Weights of a small mixture-of-experts language model, trained from scratch on English Wikipedia: 7732 steps.
Below are experts of layer 3 (counted from 0) of a mixture-of-experts language model. Rows are named router (the router's row for the expert), up (a neuron's input weights, with its number) and show model dimensions 0-95. Each number is 500 + 50 x the weight over its row's rms, rounded and kept within 0 to 999. Numbers have three digits each.
After each expert's rows: a language model's description of what the expert responds to. This comes from a sample of Wikipedia text that the model never trained on.

# expert 49
router:504450526458503483449420456366434430545463423478442475546555483569569437518614499404435492615470471605532509502476488563533569488496518528541594465444521471509535495529507520437482451520515483509376452592509517500498474515550453458422459476470490490549519562432483502569574458488450543476
up17:541488482616421473428480443423522533499500504443546551496515535458484482472445544407553481602506461586525499585530595529499563556454505532516449457487526621500407459496410486569442441522434423491483407440518470448538582626494529478475516505494514464555531513580487502533541516469542476473
up18:511467499529601533440467547508521439515480470416480468568570545483494487511571517489479444544433518457519514412546488479482466588482511605466433520413538588542543444479495525616611561541585610412579492565606490452506482490462512510556511575453568481488531461483489493514478507514426536452
up19:534518430498526550482481391523605473484473490517425472568399593428515429493512649477511529532503464494474499510659503406484549628433518435432551430467522495527509513489520541517516518492464489437558499446462522461497512528525461522495508483452528441576475508545513429536468555566453478432
up20:532533566535500389460379468466430532507555551493476484503435492512513441506555513444480555596515463487635521463581501546524485554531421519508536521508373495515517503514409458501442479499512557423444471496640558446498472503464506502453555449582485565543406517441537496544499572484501439513
up21:543534539594616452435504537455481582530469540449534523468512499533450414540610550498541393512525470507551518427440601498440427436479478506511468467584546453498558486502541560527431455494536539533461411502532477414522439421463569527514445477473508428462488467493487430477484445471509628534
up22:581500628500462441490432451437590498491557537509535481540429471439558542453502511503479499467450640575517403569524562512603542522519566496427502536472538526440493531405513549497435422556427506563536432410441447455423417498552512509445503457526511502504479510528489470544489479450517500453
up23:457421508508532574448471474516455417482547440504445491461562520458481521600585475539543498542408454441477385506496436535557546531539517488450491497464570502562438509410546466589453568572562487446503596438421460486489505495460569505487462499586545581503476407515574536539546450531521443444
up24:553494532488566529524597420471481399447492412565490509467424533434507567486532436497350577471548473451596484560529399414477552432462455397492527488459518513500490461517467579485533537548486559491452507507490512516529457571428550504482532524480460503518527504421488542554416510583513546575
up25:519465503468477399479531512518573529455535533442366448451519570532523563418537452433486482480609606453455511455488422409481453562559500534497508454501504431535539597505554504503516558499480483439525514542534502581436511487514455536425564473506616466468527406576546425485518533495440465545
up26:377591473437579442576422493445466495552521512504549532510468485521466540524459496555479512456571538597550537464435437413550485540453514458490516450423498477480489469463452476499431561501446513481496582523475609602497523472455646546576498586513430498395459546492483483498496491503524496559
Middle pieces of place and team names, plus compass words like West, South, North, as in Car-b-ondale, Middles-b-rough.

# expert 50
router:496532508490561545467508568589567583517533514486447441375449560491420472522470522534450568498478549543539466453564531386568571506524567458453516531520552451439460575528509447486536505440475527459505399457518534440548501546363564502599523517467483487490556469511460496445397522463469526429
up5:403475485608513500489475406419477486440418470516504472480550523491625393451501416539471599571424529497522536539553519413528424554464564533516556507560581455508466586558522478518518451523470573471510470526558511441501570509547419510511509435447486445540508545541480516503426476537552448563
up6:505546507543433531551513516546567481497482536505415509407537490512477469420515449534511490451466522494483565500477492591500484422518488489556486474529551573509454554495425435436525513597556440405497497492527461603546569594614501421498530525549541433525477496501429431487615396493458415572
up7:571543490480581531557480510422503477592457529481523477495458393527460462495587512535566472400408522596597516455511408541458484554463505503481489619523506508499541470475441472531496521462474567434479432442526502505515614501587465460503505488441525451489487502493534489387454528636549477461
up8:570544439480421506469538480480435507497478471461513525494472403559568529456489496469579454516487424444523429547558457392510499508524521481502438534466446578489487471521473580459497489593494484575562427406549593551542516611489390507445519573518520477518569548463496558561486459436471405577
up9:552486466569507486502518445472447430575480577469486517556511460552535407475528516610474504536427503455415640521475468509473533436431457448505507561538561563476557468515520616527467556426470454516494504555472480473523527518549468554476356563471448414462483514558515539549526490619487467530
up10:472519480450534561521489594557577541592520485537549534504449446510548507434532483472458513512521533517497434579466465427459564538415390482460461549519486491524480533463465448627464398526498393471554536527506449432514532433408524511490437537481486538558488378481531524437487588492403529547
up11:473433477546445537525485555551493512577506535562410479581524556529499491451554668463531503515527450425401549490515486514482495431514516413500518509548474498482449497463490605477439442428450464436484480483474506527471562533513575422445582529464506492494574618510479531584411525486427543565
up12:581552504567478500572474520533485448587417518524385492528488536454451445422529429455537517559495534473505483458519525442482470447496390480490450612603483515553465562607659485516501472517457414437505508505457500489584495488531547448454550480455580534484588520536502537485449484543495463508
up13:531462479483543617518455545522512480353516486525566563524508413461444483462523510508494433607435432464503629506435529473500448444443434496498562514563469378449497540547473456409521579523495533510502541550468485508550420465479538523437472487514483496448574478565525430445529570574542492518
up14:546393660591452480514446444502504466477528464486549473537489491450588542423441497543398459483561491495478506469570463499408453533562447460539429539497501497552482534401507474539436552517506508568487558586503546508462543517408431466456438611523476400495528508484431501480485528531463507459
Periods ending sentences in biographical or historical prose, before the next sentence begins, plus clause words like while, when, where.

# expert 10
router:481495500425607566571547570517457586515413515468475502448440508439433539531544539563568511599489416525549411580526564556492459591507447480516421526563474460444450531525467505519509581472489438414506441430546503487496537501405509550496476470505426452475394470567493535459527477559451524481
up0:485461522404439498480504462439472491532512553437463459419514489532581545432511588540387486427529489413577446507535565474526496574478611486512522496510540547502407462474519415589453476514533504492562568523453587448440416518581549586526495531486525505526541429576464561450499531529492438551
up1:497511544426443432458515464502482468469491419456517489581525473507426500485528507478493509512466482525485485469525460487622578529412460550441569469519517457501488521472465532579508482610465472589503557604438495567543496477566483587435499551442517469407526452607435552379509439511597558463
up2:574475428466505485410458598501458449466474686529545489474500609542490542510467446523446471498480485545523503518431466452598500514512525475517469482471560559487416480496575484478498391440472472522457466503445521495622515516465554427518483469506483419533602583532594501451514542492478510455
up3:517610442447554538418481455548602493412547488446589502474490460433473501414542353525550423482457532546581446551562484473534594505538490505571478467516552466447565496541439551565512490511531511539509388515536434575514529484482462456522540521570545496487514499544433432464485484469521487581
up4:461473559564602549482530543551446515503551550430460504423428466472411520458529505569516474509460495441478558458543582489502486531448499514533509579484379532403463528441543605504539422429469480356505446528492508530427510511515590545506532490400511542483562583529517520551495544455482478563
up5:523472434453479444558544502527559475523598478521514491508583564546456495476495497539553509589455512413468508498540573478480477510448604431483468526539399414418546483494526507466484542571421550550516466523472526517486528501454523514518600584430405507594484482437547462424506506457355565550
up6:456504660508471515447504475554565524536595542527430434561511543604469489522439438510464490542489527552530476549553522520438443408424593561411366481457461471413451485535565484436462474545441526547498430531508406468473512470471498527548515488481557466549459546433494456494509478520520501446
up7:514415515478499500477499398545536483508563522512501448460478587497492533387475428551491509568460479502459541535526495409485489487528467535473428542513635452491596527570524504563462530518507535516521528435450420314553500425561525516444513527529507577438560481490559528551487488592569493478
up8:496501552425510573555544471474439431519517485515534557591506520442401494490529551443444521464489497512512532498491476502529391444557477467514587490639482511420463585439549436463512451525468469460521472498520583482496416465612448468425571440474525595459522459490531525510493435607441504574
up9:563429381542516541519536450464523411556509479418521561522528525419551460534494543479488491550440486478530467540475388465505524472582539527558425511566470481470374561591441560490536480444491431535567456468497515508445583523469463515442513534418466549454567510447537519480589471449491608532
Prepositions and role verbs after a verb or comma, introducing roles, agents or names: known as, defined by, career with, called, including.

# expert 47
router:520405539572541544563524561533462437560566564454529497433504505467543474540494476575568462515511445578519525588538394437531458457496528438527429418502464415554423615511467597523498496525437520490388508564519563428512510465419444545539552516462518461516434459463531495512518513483536569454
up0:544555516561511511482463483457488471510580532399536532505514554450461439477581509471470542441441516537602612454493515465500547531455447531524470504453442425592484554492462329475556557526449506448492575448490415480587497522512472528431469492513617475489473535443541597515511561525486508432
up1:472455519521543488418527573598552526431449556499507524488537421497534494467537506456504460462522444449562499485490477497533496517515479522512486614508502485505432516488474448424438490507599399535474445577516452493537485548501544512586598397440539501444458526537559423374614442573576539452
up2:618538616492451511544517529438460568489547539545504409482471532479611453484495475499574477496477412479466460500479443488486530462549531478409546531527601551510514488448459416558479559526494433539547455391400479479473479439592555535431545527473423550477470601522475444505476485512438543522
up3:497480547412513399486527553569442461537450490533477543464385552477475546426577528577512544491486419519541397485518455556544555453452533523488530579578466476494471484476488523566471449593444468463488588501417469400488468474495496519482532488521428535482601539457523587575442500592466540557
up4:535532564555598485552444486410458524428552516490442519481570525465468513510564411457482550491552497448388432588468469483510477581468538493489545365502514516500490504607424564521467504545522571491498480474502562432475434366558537497418475420516487504515512560432496541495578555499504516547
up5:524609514540505456517478572601474521584563488498511582443507509553512450477467437361506521391466493461485383546512502500473492503469610550463520494592420441542467529494464470605438558484436515525501525401453463427498485508504481508573459535545493455486497430517449520563591446473500504523
up6:512486459559478518442455641504548533578393522494512525537455420510479426489471413549571509473546521509473423475515402464516499368460421576510558498524488577530560487500537501397482488511421547533503498540497532439569431472452594590471520501555437501481497452508439587481512542436501495495
up7:518499408485540521508497532439474489504440526466504563523547502468561508503375603488458465459561383455559494539568459584486518435420556542587481503614385537552587533497479515477577451508461486602465546463523480540479483505385506506501552511490504536471504497516389457512580501447466485528
up8:488495469479555523489529470584451504467489499399587541473407380447500424610501514539457484472506495371427562509498502548464467475482502510509424520518490437495446468524487558581648509561483460415497474442527520421488501500497550467469437454513503578461558441565578452542507454414489490474
up9:557420543433524564632469467512568476497575522465478479542534451497410581465569440511514416551514497465491430536496447474531513455480504457480406417596482494436535474516565527444547539597469555434474564478423519502570547496525488490403521464533483578494510441539518590566444490522577529455
Suffixes ending a split word, such as ing, ed, ate, ation, ies, in renov-ate, assum-ing, treat-ies.

# expert 7
router:470497529473481418566485461506554492525585497508469408584584546456597506455483442531440478468498589580459517601433506439574488478480480512562520526470467404551533460512530386523543478502469605540438432493507500464508559453511474555518500436604424495547493455506502455431626472548492496513
up0:521461519513470553628486487462448504528471608480419463480573460526396466498509434489531568468579443499533429579605515422422492527453503662455502554489483525470625485501520474523457567528548544604485489456495467467508502420473458479483524469533458533486490427463508451529461567451506513482
up1:528506568427534492582574398536504497510385526467455489601414485456549629512509479459539549496488505452545505470375499585600506431477431520499451493480430486551406435488460507424501468519479535571527524547506539542471525558467512446455462449469532528565480480473603509413475477474456534478
up2:451496552514454503420561562400437465497569423475496484558481580653468473520477583597476547516428532554389477554407491485446632566514491520454493483565551494511460445546602527491475513517472463494503493548516474556486501549504555461463519514488461455531499498575517474412498506475573567536
up3:467506463506602514509509391394489517506458554515452466566607494451534472443548460511458406488481455554545508531495453426552403504487509541485451470523467586567570476579471431466463532499487557488527496515578509462448466445524480424547611494553434490470576504444547539512471483422483567623
up4:475538577539533491479484439523521481451475561528509440526599385474514558576524450524561505478467457604451494469487505455422492624438525456516391511512468476449587464536503408457419521503576459399585445541503485478473538545513534456439514524473461549490481538395521487576498576568549483490
up5:618461501527398487568444515491401448474489472578541477508561565418461519572447481478504476567485555409453436451532500541481474593474504453444467415542565514576445398489496470543476627592459553536479529498448505491530558543455490561455476480474491464535502497425519459498557493527536568576
up6:478451439550525519400559464581508446427496412536541429430497552507510462458498536436457526455425557532527434516601534429469439556507522621470517495485543505551497537450507441405533539519564541568485469465474458500457510552584525561475518499480509462566397557552443582442562431528468498430
up7:489491514470593479535443535587512562505559486534429562457556438488485495575498456514569422554552557506555529468496483569494474530462520567463500474611533430554456432455534502485485499527555535510534442539519480480514559530443507421468433424568469559359397577451578520550562462548514539417
up8:510370511612517517559443531552536445496481498517593517442501546457419479417454499444465505480529454532481530504489464497459409421440486597589455532560470546511582466502487505582513491528558510601435470508433539498525382491498558611539534495532459564529530541520495524543525521564530442415
up9:548426460474519560498488515460445539372538576435434555496494497509485536499470496468587530526502526462466521494409479459480506514545481474464520417497501538461541571484516488607526541527538510425520414440411453463586572469523470476543408549522455534492598452505399525601503549435517445620
Nouns for places, buildings and routes after the or a in descriptive text, such as station, town, bridge, village, roof.

# expert 63
router:535544537536433503393518411524554482488444537518530389523426496549436436556410528457513549412513497575471550504573542524584566475534412474466517530554526526501454403540553428594505482434548506532519543573511557595511566534512476457485541499552565487579519497466427480466532437567484456482
up3:519530486475584575530506534567528452573342512525493455559581474547489474467542440478391603525452548490561494497422437490583482536528476568525497518453502440543529493542495473429521482466496466479529488409539562426541405491488525553438483458584451602469413526568533497470530532442510452464
up4:557442468432481500515456479477481452457454510440489443638511542526555480465464527499621492424452491497428495469541603554440472542550503474505485380567455542508556518435581521528478625508490530560496481468405484409518462496503460483481520522463508591493451441550546553477564530610543515445
up5:423447543602488478441472442521472519502432452485448514592576512515537571514565504569555456489503489438442517449557532512493535468557471513590488484478546513454482485483511555511492402425476463507631523422526422420511395589379502457469398554487501523531560558501452501504552526510510575478
up6:514441456534586565543515478483445409463536601460521606408525385461544569417491536471543450378460528485452455492611513564559486481580509476501548486427453542519481506495517489531427519403502451502574509556475519498449558458527487539460494444434555459423454443476467535489584516498513523473
up7:450577549523593506504528411432538476487523556499448505420457580486443495436518535420579462501496519534486494598353536464523469405568526437510494515518498520508502447520456524599480583484529608522422493467545465505501398600423449511530520456443423549513463516530494481511526517493527546579
up8:518445555425513499587459411500594560505423462541499507348422454521466520465457546482519536521509562487560475535433472383494539539557498449453523448525512517526586545493441493608479454557557540461456485478523510442539495427442510528582517535562419501526574401521511499561530454492487440444
up9:523466421507567435500499545512519499477485509388507446530527538429538514630546541538540469491555520454472403523432534484493483511428495499543484562481476520510430455493540469545512562524561381455505520573590483454512528532485360405448451503516519506577612554525492476491415477587570446491
up10:466557415506556523642543506368441476445534510492465533464516479547468466570512560509449519475459437474567482557510540581628521498502475502503589444519493442613550552519462511481486515480580526556564469451498481464502461537433480549446556417454482474441445547495457521476568453441577458566
up11:570513508508491454462419528483409573485519477463534452507466487540570489496494533495446385496488535560508518540515533447565598499533454425431575483504341620574566469398495473572481507473488460531526430592510475526512506457443433489565542428532545506535503437507466486563570513418468508526
up12:662477499567575527523468531485484456511542483483472544481519490483488543395392474441484519541464525563484474511485538496522515489604429534403572502496480559462480511473547488451473462488615466420492461626462551511479556410481521396603452502513516496475463495447502505578467583532532472433
Final pipe plus line break ending a Markdown table row, and the |---|---| separator lines under headers.

# expert 43
router:570457541460490514573519504571484550350454498549449520485450534562531568420502444529576458467435450444480552526402562423508451559411550519447517506561476480480575426465534561506490524545529600557477473447486480464525505428476431535481594517438489483586455428465505527535455502593541491494
up9:478474537497485443440493517568452589554419566513542477374472537422537611538567494509537442518541459561517506519469576413417515538487514455547493412476508522512464473436567539528483511565429466443485537480570560437493494508405488452542463462467513523445452464627573477565503550455408500527
up10:476454508517590518386463506460462613515546526505556494500470504467586553488513565485461440507423466484520610567467521547519567438556507456497462555533466436440516557622453462528545447504534525549564466516395542631519505514490542585456410545522520390466526514457447488497448494495470525521
up11:457487520515445425488523469544414583514482464511501450411526473443519364437506495516474475498388522509557561550454475500525556451538515493417570448571488513552552411513572510471540431498450522468447623529504389519531421516473503571477506467491526435548547540569555546493610501529539556533
up12:523525472532527451455464455449530491545547438471540544480402551417408553433534522476546502402455625480488579494476461478496476493492501444499543517486527432490625528544560579556547494506464583419412511419506464579524542554488561454549541476489533513540413543548409510525456513585483512426
up13:444577510484449462594476516507545433420519541508531510505537524487550483510501489457575504500456478676547409599547481519514450455371510451518512532520524572517455501511487472456442544530511580548634387564502487516471525394531495463436542497487460494525505463465527504508543484438550404501
up14:442533538472477535435467597590566539550513502545612515512472509526524440472558458502457513491501529530461498490484488541454572426405484551514490515551499560439418436474631481547475525508558462458550449476475397505468423532488450505587494582517511534531515432543365481487592415488429534509
up15:446545490545538484480443522554541538515550517462523484440485433533543518511474441524453494563550456461510534499536521477459545387554547376504486381535499511449554478462578594482430425486518480426503507578594517481475589504445460491462527620556522357502480438430531439497547515534526461550
up16:518528640464492459452535488540573576423569486433520429399582578465535481408412463525498416488482539490498466465489556511471514514578480447437544545572544473432508399455490465532473570474476419437454555444583522525498613579457458550511473488478563540504529451497486529504473474444491494493
up17:423447500483522480512488477526475547546497514519536562450489606484444453527541539468533448403501476424621452524506414374494484470592465588523470566540538413515520505542518522487399516485550400452461526497441456517427564544468491510491475470554489466489538464615545549551431520497503603438
up18:461525511507579415609497450543503458465522481408457480533581499479422540500577421443544448483459508513520568493495446475434561403460511522582521509548532572493469493526504468498478573484529513501446518583437457504532537602469536429519479496442387441623540465554470503511461493509449636483
Indefinite and definite articles and quantifiers before a noun phrase, mostly a, the, an, also another, any, large.

# expert 36
router:514432460538515497553548510502551522448489452497453501505501567554463566418582443551566502511464504419533426522472568391546456541410533627548504496586452518480587450447564525590466442541542579441585478429515547517470494491449492458441524528422497461520417470510507438492430470558525555536
up0:415497455474614559485475452421530491424589596543539455438413532515418515520434463469454595548525585591543399488500581535539467546420451547554595556464481492503554520480537475517519430493470559473477481490530488502465532487570513534627495472456480443480467492507516459480483462518597488475
up1:505555483429572542533406491448444526454504504554557517461454488479504461528490500434472470588470551539483567517475506350511488502501520450463463468544481451564569520573502479471548557468507455433531499560461452537507510508439502456481527475524666428519561476581515441637485505554481522631
up2:542495501483460489513467502493587449398569518512589441610558608478547573514542423535503469509424459560342481551575545514487516468429497437458503499465547492471527432527461526524506572487460546434509501477487438545470516490435556460426583425452442500495557455436540548555462515529553565515
up3:438464553576525533473623533492516468480488474445517513494482485495511503470589507607513469530540504420496418509482474369485468488491608425521457558541492514495449503510502546453542504516408448439473504423477558467418585506463552487379480529436429561520546487546570497418581535493496518390
up4:505501510456579417488569476549445505407508462459526460427509592444437468421475480558539559550502541463544477510447541377516575483543535476444469501575587587423463528464555414508526585555540557559449498483495584525479556589462530538479614462443452519509539505485449536510508574463510515483
up5:578510567572498556499610440422489452521385554509471473478514460419432558527504478577532488528494515552506543515428437449530551396571477492504460454496485519472505508494508479446481435534507528395486522528601495432521588528372377504556606508548483506480476497494515496452549476546471531429
up6:418459536539395464550532528413511584576401472540528475499508520454472452468467461479524542608486444610521568434484428512475470517509549480422536483525566454491521600509516466531487478510508536457495464577487476554507559519484475416520461501540459456573608467502461405569456516498449361518
up7:614456505535510503525426509402545508570485436471503521518468492546418476584489608462392535485570560408453493529485468497557484554535505441501544498451535395580491526478561462475467458482475523464558525533532523510563519572553576538488482459455537454494559416456425607483437435539516410530
up8:518506518474458445432591520424550565467498541504517514507445489539576438549591468513532504572411488539487446480478420487509480579437459488510404465542524494547509584464538514532590423491457435524470496497437538432597451506392510555453374464532442575439536500566481477569514526463412529517
up9:477436526587436456513507563561524504483531432523535478407492518365527465424541548534547534436450400475508445452500480476540481474455463461525475443512596386473469536563594449436534490569528467594513514508530479494473509542451540472494604457506549450574415501477494521554620485550449520515
Articles and determiners the, a, an, This, Its opening noun phrases, often after is or a comma, as in it is the type genus.

# expert 56
router:484559542543583485504525560477514537435572537508462462443472566423441514591515581515476558458493519484563395448520582435529550477469599484428504534504554596509485470467550425453530479514438559504537421454525507414533516541425596487595457410493463449444576428504480463448487536500504505447
up4:545485378370502590520533605591454568468414490491519509553533566424533472521477519546512481569410522445481551569537431530546457463486457533515561541479446491541526518554495568535501504502519499423482519580598520482506566499497421502494568542508467491458484489590410476403522435496434544480
up5:445498489508502573466551456499510446474469511608476389476513534499499466495455477472440609526535440470475547503534586432478549534578491434520578396506578512561439560506539491492436535429473543423421515591430497489434419537511627520546554514510496466471574464608467512519461489509563478493
up6:516472546527490512479546540506504468460492537545572480508484455567587586400595513499396440425512428525456530568532459482441494459520434423508531444536453527554559598523485529506490483539483485495604436494510576540400488490432563519526402572502505430570551584549456480425515444445466536543
up7:510529457512517461534538413447511456557457524625455505368486556426484563539538574457484513435482532510562443500598568515488575540565545514449524484521486548404501551559481546472550490482619448362480490552427464480455457506519498463508477641534512508478512521478489490424534460519550513523
up8:400535495534614510451517477460501469529520588605503470507478512399426489517572520425542441523486472482556474572585539438554515558514612520477472500531453510496538484575457453543548442499509525554475469433556468508435482368542471419479452491444516512479454536477458412414524594552522538464
up9:509571544464400522508497480527542592468545542593473433473509551429506534507537514504392443522532563533424465542502408508526556599596559565517479539532395478540544530531471582516482526481533580378492569421526496514456505595525495514482487534520497415484519404421500488425517504530499501446
up10:472433429597393550490401421647588557537495571540455525396582504513506493514508462439452438448501541532459618491538507552504446407525513456510536519458501526467455461583553560488427493498502490474499478445459500446491525505487436519495448500547564476562477483497485521466511624511522530555
up11:443404540521450475386522508500448539497412580520486469434503550479506478535404556431544549521559535504608508541533588457431542472556502574538487443466548541625561507581476460447445486409477508537520444432495510529561477517566427537458530485475445491565508399512511506504484527536552521415
up12:511456442542539473490485562437463517554487511537543448559495449486406528431463602599513464454539395472535386525516522607394513538505430531456411517570521500529455405483544486536493456505471512498517439550580477459550534476532530454545518438469492552460529553559590534540463560426514592472
up13:459405596381503588518564519576445444523536427496498504447599461502485608544504577486532489487560529481546503541550465421484492557504585465461461566475495464462541488526437455529548535465460529519464463380474503425461496458455482486407442464442449563492495419485574581508470468478555551483
Closing == of wiki section headings and paragraph-ending period plus blank line before a new section or paragraph.

# expert 55
router:498438532564529529556575449564527508528492478511390529480496555544505529408513466500472496534431470442486513520473577396536563553454558493453563453536485551512554441420568596415431406463541583431580523467393537496524581497506485446476526499402511454455455459505514469543404467499538505481
up8:429520533547397457494562504508426556533375503528416430481506551512533432528461436502534527433555519387500488368511526495420439515506505477500460450538549648537513539551563470570492473507489466509506546554518508586457520492540503475542592490488569458551486589526449524532450466520439473563
up9:545516540448460446496489457528570528504446559484572498490551513463468540510552568444496404447444419492528540446643495470479569505494438519458513498541600533516558454503456461501463406477502457544510455497448512487602572562487606546581528508486374483461455486550568557420463452517520500591
up10:463415568533459588429459528562356533528471529519512518437520482465513497461423496504557452485450497604514517530481439504400514586582487552442555359473567563494525508521508446511519493509512541518577383507505465494515497473559446480596456479548476518493508502628515561475491442476467536469
up11:521417510541609521520520491496487496473507556554430577502554426471525497501560381490443400562523610473517430548548571523437456445443536515438538448515502483438462399426497560471418457508448430500492460525519493494474504608393450480489478486504487436530463546527598492497541511440518561438
up12:465498542452486459542405377535494524554429478511482423485475501468519570570537426512589508472474487513441464502539471461485495587428463439559476488480441501503517419510600508516542582438467503469502523532557542572505525550414441516469489463507543670552527487551604462450586480543477554468
up13:570550428588530491392538567604531546535434385447433468546439513547504470523549472497501529434555511390414511541543497490467516542504422471470485552594473527580477548498487485482497499528432549479513499536472494496538514452358540434456470505552425484408484495558510471545540560560479569503
up14:476533657473497487412435480574557552550502511474488556464538514472424401411484473504484404503532506494511393478408528646496500523583467403506509476546580484475449501503443592504467444485563541604456466516487503516548538517534473491558533429520514536525454528556477472525504447551500474540
up15:484307549433370504588435539443561466535558480535467478436484505521466468520483558510617462536474476542546528420586482583558534447534484427486492538527500524532517458501467453464525513513465540433504437560437478463481500564551539535465449540459479537475572412469462461470545434541530540517
up16:585454543477544490480587599492495497494538512456566514518453465552515456592467452599497531454478552428474483426469485496578382514475478460450565495446473537558442464545484548383515462436506460562445501472594533524611591454486549437577435463496566536527508462472519532493550433554514558501
up17:419529483536515554543428531537429490441579449601573457505454555422525543536525514500488551399490457518436575530510555539552532534441512395423426536424461479505585495493530456453538527573512549494468536539570513448459477493550474470477457461522467584486477432565453528414487493415602559554
The, his, their, this after prepositions, often before ordinals or same, as in "for the first time".

# expert 32
router:512534521576547542499497467518562554542491462532428572506511462541506503516403465461445572565426425505454522445574465480469466486603476455475485546516433466549544527469491609498544446601496506559482535453525589506551435470594483527564389473450535451397436542490476504411421520488415496506
up0:479520537465527473550483474533648568554546498412507480539497479537490467499505572507506390454503476498595421495491494521563467551584480411499546585420524471499447518539414481547527522508400570510537444542529517557523438491498461503565610462515544501650462532432440475492465524522531434535
up1:502417427548556523532418493502460534448468423526509533481427429481475427480498560570473483537500571560500437523530507564487495495564500480418403488553511464482437497499450589428606453490471464520465566465501466376426500528471576568455503408502528549570511498404467576508410465540565480530
up2:546481440452480545523413592403478434514529449624551533507527515477595510470511429471554505516477520499478457438501536468552491528498441426452541445533435409492541473437500510467501580604498511504510477567507520449519554534423583533511562561529417474460539417511424575613503490543417538514
up3:563511607544430512491529546504396436417607463528484464465492548420456514507459543459462478494470572371452483575429516456528420517507480471567550501529458544514531561501531478473527518531525506566543537454376548544459465522569562540506425471566514585476536546522434528439535384492524506501
up4:545558488553533614511569461477499529504520509482520501523539569452479420485471466432565392592585481462487400487541440466532413456521522525540426482489607393546456439501469544528496490473552496557506428456456481482607535484481490521505560447558472467549585501373480484496496454518508594457
up5:445430405555494498458483469368558535462473469540428610512486483513504509533565491522566433412494459405447477496460535535489449511575507523583593537531530509493527543515597463516515565436455576568564479553463518465517472502610463575537496425554547447496524508451461521453541465580448558467
up6:481479482477490604516570571446516540519507496438475537532500516533417519492449471571476513572516460503518406511520469533526496533536509430495488554498505517436615533537556386429475505484467592496511555522454411482500541496523490545499471553453456552514389448560453361514551455327472489471
up7:488565556489611518455547473538513491489509545541544452465539556471505436454545563392558423504452468572548449575454458464476578444434488494553422560517352509477538456590518506427441474525477543471545544519486470426488515420536507480527540526542479407517566475541563464455484498525435588577
up8:439518492504482551405449558565495490465547480551503549475541571512519448460503504436486619497449543475591479443440474481509490481542463531525551530522509438520491620479592467523547443611465444471483530562547560390518536529539457550502444469431591616472522493494498494526517547599449556405
up9:471449604460517563466586555567455398493413597442544564526511482525535538537565470559565458416499483505440529525476478451427516495443556442574510511504498495492476525602557508473504537423533489535518444466518480479477490460541512396424494492536509385511488499487351562526466529483479494606
Possessive 's and bare apostrophes after names or plurals, such as Drivers', Cubs', Smithsonian's, plus of and for in institution names.

# expert 61
router:427477365402449445445546519397491445532496560540586492540566494543568494573567583557504449471473503510548528516529515561555401422470529500552514525428490445522521490479473589505549489462516457531528541395510457528457441511521415531409544520576576485531521562541479550426548523547510508507
up0:521473492469518445561453523532434557414443489495649586437403541489561472525601510460504529466548476521510570496439509498544586599506492493446445495498437496549475460545606558582439499484450495556485507480528510406474425549476446463543442512486468584521574505471401500508535537535476479580
up1:508404579566488453544485491460519502533465547506553506451542536484453459462522578481442414492482488542520523534565469525497540471501538465554544349448524571576457476577519546450498475531507568469557438548478429446550558574504527476450462538412581414493571492416462454460522433466503588604
up2:484459504579496491594477518463367494447494460462483631479457514532578443469480548445480473454489447498469603529509495565391550496438502439540476507457446498545531509507553442551527558587463561574615551395491455496502504512467538470504482469590461454539476593507558449475458530466582499508
up3:613500514502486554532478461501444583570607491558445487488567471456402439471488589514526410585501458470487560494543555551460473577506535454540504459426494524522578533362502481519422549474480434536538491545599449432493492509550504426491518493513511458429453494463466501535604442426493541518
up4:394500467530496496461452483548470567468603460541521459490481484536493501488471469558494487552495442574500457480589478578528523454424499442585471541613372538515426505567510496467514528504519482456499371525482548430568569435486627515473449473612470411517563523517533514476481529446466495540
up5:471612542529490499535452560494463530499459573585501420447493433521568552441460523507455490482506407511534484447493507511556466542513486543583564469459472455509514499478508591517443529488508450473528482675545553568518546470525508532538421551386488453417451468448498482562615517397512495547
up6:612565409430465533541492428540607536537608451469574522405520513461463448522408577492501451469561449516494527426502586509462508478572503451471528493540476465525442505579440457430455474488572447496522482514500534462506566524399524487599454520525514421576494520579505532466481517471479552423
up7:546474501633411491461458475468539443349467493486527436418503470500521462488562494510546518587528435607563513550532413476484540521457552511466552515499426411530538531477571488449509553438461548521465474487528463567559517477507452391474419539563491544534495487480519416513527519407457439558
up8:560421571529554607539528529488527482551513444551445451557535520490500511489496534562520496532463441564525521477602530419544473480505502517443510526453414559479434479495464499471414476583482520503558444570428454503579484515404541543528518543417432354493383578426527483521446493559521519517
up9:431525496576509474511599544452513430461418497521507520509495435505462541439540511505534466560453574489528467502468552499498500588517506499480489563497606562500553545426481519597549543585494433413583395544462476383507489570490434468473596405510517461487573522452497444559434482448516559545
Values in infobox and credit lists after a colon or dash, such as guitar, vocals, bass, producer, Music by, website domains.